Experts of a small language model.
Size: 8 layers, vocabulary 6709, 14.9M parameters.
Experts: 64 experts in each of 8 layers, 64 squared ReGLU neurons an expert.
Below are experts of layer 5 (counted from 0) of a mixture-of-experts language model. Rows are named router (the router's row for the expert), gate (a neuron's input weights, with its number), up (a neuron's input weights, with its number), down (a neuron's output weights, with its number) and show model dimensions 0-127. Each number is 500 + 40 x the weight over its row's rms, rounded and kept within 0 to 999. Numbers have three digits each.
Before each expert's rows: a language model's description of what the expert responds to. This comes from a sample of Wikipedia text that the model never trained on.

# expert 33
It responds to: Function words and intensifiers. Prepositions, degree words and comparatives inside noun or adjective phrases, such as of, for, very, more, other, among.
router:523566468567559517452520533551518473516528535492534603475519458481544543544501462468486526518507544512562504521418516488492571520475543518534545471496476517478526525473456469504462473483556565482508496519566564470470529527510531427452573535569472500553525487521531543470454477557487539482530574551538531440587480579560442504553477467521551520538438528479538413480462496532503517551518
gate0:515560566548474477479497468482475526494434478558522515487494509515531496543492553473508481528438462446545550514574527491546512558542492550531471455521474555564514507549484426539533531532531468485476509464497505515534457439503442518498537496453374483496581587520500476485449506518580519545520484486526549541469479552451455454476456423570501470525542516468508443458450500571447534424524
up0:486510492511508504514559539539469492514552505478490497508483480499485517556488461507498557500579479549482482476410487530482485431461545479479507564525526479421473532479485557445470496525520442530580525506482434534462428540513474526553528523495549466446499504491525529557538577495504517499478587536441500506458510518570563458558549604551483484546566442470484483567593520441525490570553
down0:494441466467455468545439554535524578534539460530497538436504552462460520550472482473483503496509526557461558532430454424493532504514532536519519515558512449474557468536472565445467476464498462533469561474488514538481501521547536534532464472489517460456476452575506501439534443549538499501484446434494502518562484540598538447598519532479582496488533488465501507521453473549588454508518
gate1:529483460513498538427485519464630534485478591479529548472469516487509534428493520464488524451490520507494473540493514432536568493443483500471505538472514585498478571476476435476471479506488480471491531505482617512512544487488559525515478514472500473437603482521499476479538467542546477527486548434445436516499513459494418479538560474512508494589461480539541527556426559523508512546529
up1:580538471584429473454513508437609417502457555531492540490535569436551540490494521487484539459463476481478491489467466480525446460392493478468485514518494510485510539478515505505454528521478473425505513448495558481478570509537470473495456525531537451522566531507462444581596467500503468474552552538511444445540511534474470432533500470552493535479466478470556543488552502520485518488558
down1:533514483578523444459529502467417535512442487533577529475529499547532453553499485495459513559483468495527503499444538513521530442560491526518414506542493520468468535535439564426503479488503453485467459467455529551415519472530535449494537438483598543549429483481478461546546487515498479492468449510502511509414445477516512437496569518525590451483439490555446490539477517461477510482450

# expert 22
It responds to: Personal first names. Given names and their pieces, either whole English names like William, John, Alan or fragments such as ich in Eiichi, ang.
router:487479497564499498487496523468510515560543508487526538481514479522499498541434435486454553575465549526519517488480493512484528537462549541526580458540419517508462535545536497492466492522540540472526456586535503498429530547498482503474517501573485583500531443586590544453534445526483559510543530572545464475485417583513453556531435462518582543516501532501486448444452477493468525482502
gate0:536472531488498500561554476470482435523449480535524494497477503520479492539495563495474535480507492480594478539512554474523537423498512516616500492516478438451466438473428482508442468487487466493426475461539463444507517412510450462490472439485480452522454472583474461496460570462556567543486482474530489505464498535532502504441455427583404544481506493444489469430531493473439491486514
up0:504509450538491532558524478518503559568494512581554538480364492499494500545403548475490491480521498499611556509529524477513436482480471503562464492509477545494472449421458470546532493469546486474515454470491465380493471483499501479504504485534513470480533455537559491433451527519500529474506476518505509519574567589530492441469506484503406494530520495523538511453447513490416509495501
down0:603466487429457477572490441522518514530550421531507545514449489521516485520510500531470508437483537502540561526570564554462526511551475510518432453530427493432445499480413499480478512464488510511469523467472518436527445460555475507484553512488490475519496477476552487469466447484470507490472454515524559579528606474500498474460463486499458525529535561442572534434434531502453469442521
gate1:480516476532474449562548528437540508554533548547434463464510468568525511492514463539529573547525507481550566563523453494460520493490482519471477507491452453519544457554506515466533586449448492498505435532508547476489458526564516563490524484561471540469426448488504527590528488467508522573578510510478473493493576447502428558451520558449544512528464552504497456469554472486487503429448
up1:501528484501506507434482466513532557500482400565443488514521536478498508455575515515464434530515536490472483452419533476561469478543477538524548538512549546515472555506479529417486484517589451562485503429541505496528535512437510519556390503551482537577519484539531487470553528476457463511499454550443485476429516559504515532504507504542468452407577503518511513469455505566535458507493
down1:552489478471481541510499498470453528520406579446498519463521471448487473486481525517450529412402525519505473489442540472518496498455486474440437542544482514585552447512467477425526489545558544469493499558450471497513555462565506550492555419526524527498471568556454443485474491454472483497452450446497528477431560590477522531446457476537522519513502568502536527471460495470523528472504

# expert 1
It responds to: Given-name and surname pieces. Common English given names like John, William, Robert, plus first pieces of surnames after an initial or forename, e.g. H-av-licek, H-end-erson.
router:526478438509561566437550547532527504536504491493518532458511476542501504515445433467438548547446515487482504494439526532440516544454512541536573475496432512534489523554518505511459473484553528486522475567539515451467544533509509455465491509554462544544503388572537529472408461503461532518542546544531467465488408539513478538539452444502574567520473538491445447422498486531480522485485
gate1:599489462482467540457448451590491474491543507412444495488479536521519619528501520470476544521583441512444489450443497472564550461562564528535515514491507496513543513489468512516507445492465511494433449492536507482506381471501493476508517529490542490547488513533492485545490493462556530561470484467474480481501458405437478499534526458462519509463499552527613513463485493470515562494471
up1:496498494503483456523538559509529476500443478606561535508525484482482402443443481564515480510446526498555532490539514531496465527449468464467496455541513565426505475473510481452482530482533507504556500508534517521518634543528477516490558445507425510451507489507523512467485507567459489434527513562571516564510492556528528482509445495536468461501528418484379472510514570535471453498523
down1:452482493442581452556524446474473456543498477475491546467547439543487448501539515494501497525486490529546485542474500481436424503474530498491499496477516553514481512517536457520492533491503530522455512494519539565553554535451389562501536516486480498507458451527456473465481494439491439441501461485483449582489470443496552541373542546482511478539479427470453417469434507506436412517506
gate2:529525501470485543483493516592529470506488510494579477529558533477493479507453519499476514460503519462500544504459531476529519532509486495523643467524533518397448451502516528508495563467454551404479533512473496535499567479467457559435549519458452483460461459494431462457468515493487523542504480495518491477524437605425529472519497541527486544577485492482503522496465515432393547539463
up2:558533573461527498447484548540476468521540528494542422446483451474548458478479520504507571511547509457446519461453504513470478517487491476540574492502488526421525544510502447571503557524499551463470494497495454435539493510507510542507529557460445580578468494558541533486421528481479524551483476523560494493419529579441514456525478487509493473553601540481507491473410574465461504528502
down2:461507505529489521511442514484478581571540560435516490470454500490496550479458503578492548511442531513530474492499461431499492513390537533496490507496539512385506555478486526464563525515503525527410531461499524489468439572543466501407482577506538497521503472507516474527508420484523581556437487471467519526405480521502508499465443471467484556472529552481513571536479512506458475533555

# expert 8
It responds to: Prepositions before objects. Prepositions like in, at, to, for, by and table colons such as Country: or career:, usually followed by the or a; also aer in aeroplane.
router:578549475532505544478516550499533446518516588495562556460489441563572552536481460490476486560534513535499476548473475525479532498426539496534536440529479509521516528481493403494475456487546508502533461513537538483514558487448512407471567530560469551531553476524603546445483480574472532482510520527532454514536462553537495517519446485538525544512464583497496477463447460540445527544531
gate1:565590441461452524592541458481469464512552504492552490534483492506527487506549523486544524491556475546520553503510568515537415486535465541535525511519510496448539444563501549472490555511449490411547510558454529438504414509474451490530492508493543514578475478463566563501484453535476512464470540482501535503446475511513419518491527475498477408456495540448514551489526510528509530583577
up1:565572478439505480587540457532473539491443503508568498561488447470500483535466504501509503456543441505479510553529497514553463527536519583505488492500526486454506468500490485462483522523446478507498529533479512437514463522457468439515491467500559589618423470485490604534489468568473510469506560544479492450439515443515467493505463465514426421475516484499495463496535467475478537613541
down1:514522443457487447414463532486532521491515534579548515463477464552547467574509565483483539574518573437494438542581540500513514484480416468516468539502550474481516486517482558500509425452557524451510568456534493460449512482552487501471515509536499447447561490471478490460558556542495534525541536532493501488466488593513531495533564493503506485522469521430556578572494506491457500514424
gate2:514492438547510501431510502482500492528506502562540565496503483539570477522504465546473491437531521474577549553441490523556520512540610542501508547477500496464504491512465493534478451545433446507522494469481459562547483470512478437479493534542520532566501549474427578465432462536560448423522455509465527482530553475369503497522479449582458500503557480470518550489539501502471504532543
up2:487573478535467459455492492491405434512495512507513537455510493494482516503511554547463563506505520471544545533440519498539490484478483526544580462480503473472504508649454454522514477555555478464490469496523576515488397518553509473421542485480501548465471508508507547459516542464483463583454534473470559495438514497430460578532494403535472544508481519480522530549531550522450509472500
down2:503563491434523480442439473517565430494532539549546494520446492440491465514492494502503479466533456507510520481540449464528466536579509520526560519560536523495489490506508443490538535536497492481511536442490536476583552475448402515503507552512437568407511465431520484454428542481451512491582490544611544494559526432539497538532511464497449520468521503535538495509467502541531566521541

# expert 11
It responds to: Foreign surname endings. Middle and final pieces of foreign, especially Slavic, Nordic, Turkish or German names, such as -ski, -berg, -ić, -ova, Günd(ü)z.
router:480512518537566524512511497489527462587526514472550534471519463531471521508469455466432531502448541520552487514438495544511536540467483520546546450571452549495476537536510484478492477505517576552591467520558498449401543563461491488469511494561524562451456481569542497466471458471402558464545503534550472470504409554490472504503439447509555563509492561473483464500533456483442523513511
gate1:520592531545501574442499536555601560483511513480641542464509496474500541467553512538502540520478501561554522503497516523478561545478516565547510510453508522523485465544453551493482461557535455536493439486453529528448472475457444451524532560495484490457548476477448537488466525525482513457476396503571567480437522486531517557494487530536519500482539545512461496547479491547466513518569
up1:524468457442570480487430426477439460451495451511414493498510494538539477513443481511440462481474540479424437467560440506501454508513502462474491545496506451462502517452517440490563459449523522460550531437513520490572500592569504493502477425519475496500451483492534533529490495529496464513502544529453446596551447544480476437531526519459484547500459459484518460397558467479467456494477
down1:570487512447533467546561510535568442522477519495500490502538433553488561536453461465441494481591561521435458530474469462493503445501468470489530481527520519513486457504463528526534501537582578471549582519428507471531482492510512492524531450540479524541576508571512476528521459471414431465565505603512517471532489438491567489496526551527531544455510503478496591472471442512510518513487
gate2:484461520496540483541465478553552453498480465553540524536514545539505501587502470532497546506520534499546462459412448450502517474539507505544477526517553462444537528483568496497542506519482437510479496514499458463591501572516471565559562532456493526476477490485589496536450483587567565482462502494505498421526511528472542525575495476445437502509546559392500457529543528489456553456480
up2:537532453529448487519512522473450605510489590504473481466557483459545473433446517481534445469477490442449543569575552519548485464466513484546556496493460546577443531525508494450462482491538492472512478560480522518424506525510442489582408541516466484504505527500487539519548545527514454514479518529538510551446512538483504475501526549535555509551510394484530547445441445468474462551510
down2:411506551441513509489555521483492474527447469538495498491444474451506499482533464519602452479515474551645494508537518489523531504527522499559497484500559501535473431534511460570479454549527499547497452516536558487453539459425469484510456554458437514550528518498447500442504452485435481485524554506509542486508486446402488556517517456577514484462481482484445548576452498448461510515502

# expert 24
It responds to: Verb particles and prepositions. Prepositions and particles after action verbs in biographies and naval histories, such as taken over, arrived off, served, re-organised.
router:529554492517545522465509527465508445531542532502499586466505494547540554486510465447485443519453536556594530545478475547443542520473532551488518458474453554493517506485450441473484424474557518490545450584554519504489543554478501445488533495601541500563528465555557518465426467527479536483484502505544462472506460555566457496537424538556531518446466542471531489435501446501469475526548
gate0:504477486474515523507493479556495469477504446529471581480441488526495455506470539471560560590483498472509503476523497563450503536508482495485475587532481578582530447548522556546484513465506502505511508584541510460500557538553498460483506425577379477453554471474492552523524525506479465480516498449464455526499499508587440416541433441490525553512518465504535546536579505484513490452521
up0:487534531467514468517586530467547535487536516460495445517466572540463496574484466447459426478452515531470474482466519530574435459516479552444463490498497457459561563519516472451588539515499477516580542477392472470521484572495523460455520532537558549590460519509442550520522492520437494478533469495523547485519529498518552469504511577530532490520503489455459486483483440444488472503588
down0:553476463505482475459528493483467512552502565495428479482473493483552525482479573463514461460453512443496468577453466492432547553542424499503565461463488453443432440534483432484494569564458518545460476502500470488498495537529490443508487518495511548511475482502516505487470466474541490484474468532499401523452467479458456505466481496520426440429500559520535546456555548440419576579458
gate1:484488474540494522548507524514439528446547483490498476517431513567470441457468488451443512519468550464531500466533434460464499532545445514540498489406508493528511429494469477428545523487442584486454503554471569531507471489542499513520498497462546477532422527497543445517487543496476472423480424545520551475493538432569523466438511473417466457512496510550505546403471540504435449455503
up1:446536523478514528488478454494501445594464493515498587387502495465548536496516512561523513492523499488494505516455543430500553503500505510495440455527523429525434559535572520499471518508518394546468526552463457500476579554492502474476471412506489475478542505488473546506435472613470502542452533478464472506532473487550526546505505534525569477523544577471480476459535480482443474566536
down1:563454565526457445476499457506501554532545430524469420470485546501481452492533500523462495495429453467579496452498514495504497550530521436522517459452495499466465494527438531483503514470500486572526480494517544510509524504494448517479477548524609529482468486516519463440546517568560498511458458515514545486526492436509490539329427579501420539525454478559494490467493514512488472487541

# expert 46
It responds to: Prepositions and conjunctions. Prepositions and clause-opening words before a noun phrase, such as in, on, during, after, despite, as, often sentence-initial.
router:563563461509513525432497535534537467524499531455552577490539478509553549486499427465513502551472502566532494544488507521497530520454517551482539468502483517505515543501523483488467480487533532475524461509547558431490545536468507476532534539594463504521526473518589534471463467605513550482494523554558452463557455571535442516567415483557581545508449564479539445499455454516446534510500
gate1:508408493475483484561472553510529520452598487533568571517529488565506477533524490499513435511453475525484571483493483488468457527512466582505546478503523548531525500532431520463479521541474508597552519544492412425475482477502590467496473467496536519491593518453486543472468418543504429457455516562477512538535522521533495464571477453501471495492533454428466513521532512466534458512449
up1:493522495471500511431495420454473519527466496527400489543592462416515450475533526482484568462561527506472527488478451449484463489449545368511471479507487423479541531499514567468523517439496418469515503452464514571540523507527439456515472529491549384565530468512462477521568544464544553486526483517467499552519485487456506515500528478508501529544457519543494496489477551504472528485557
down1:585505546516490442496463464510474543535555500432420503430493492444585514553447516487507506442550476526402452531461529471500547495539517418506517521526450512544520517413560525522456502490482459469533508492572494550482573481629530566484528504466489491477444518508502538464508563487505545454494460531494519456560521538539442493469480482519492500481513547523551541554525541533498540560513
gate2:566516481554449472457559468503476522462475542525646498451501455515550531501506532468498512507541494543498487515487481494562431469531473457455519532470489500504448502519551466511469549455457488527561531517504542400523490463441524503483472497510587531490468449580480482486520410512495527559467571533496564555506421506530555562499463513410471498497482432562541504480490488505442468541509
up2:507444475485497436450488510482446520450477513537492495544501546515503465498442453441501590486539478518470456517461548533527539475484417576492465548542511488511493497512500430382467549438485496499490571532542448464474523492456536435484559405481538555503550508565477508460567522505524497567507518557484506573497431484487534570513478459508458497500513446530468527475578428522562494517491
down2:430544491495564534492524505620448556533473469571468467482510526504492482537461528444455535498553470512421526496518538525511498476549466588515461469496490539472434578524542499481511510510481546423467497546551441512608564513492497509512430461548456543455502533549455550479524428537454524433467506579506489488515452430500489515492525482464468583499517464490507463471463499472496489444486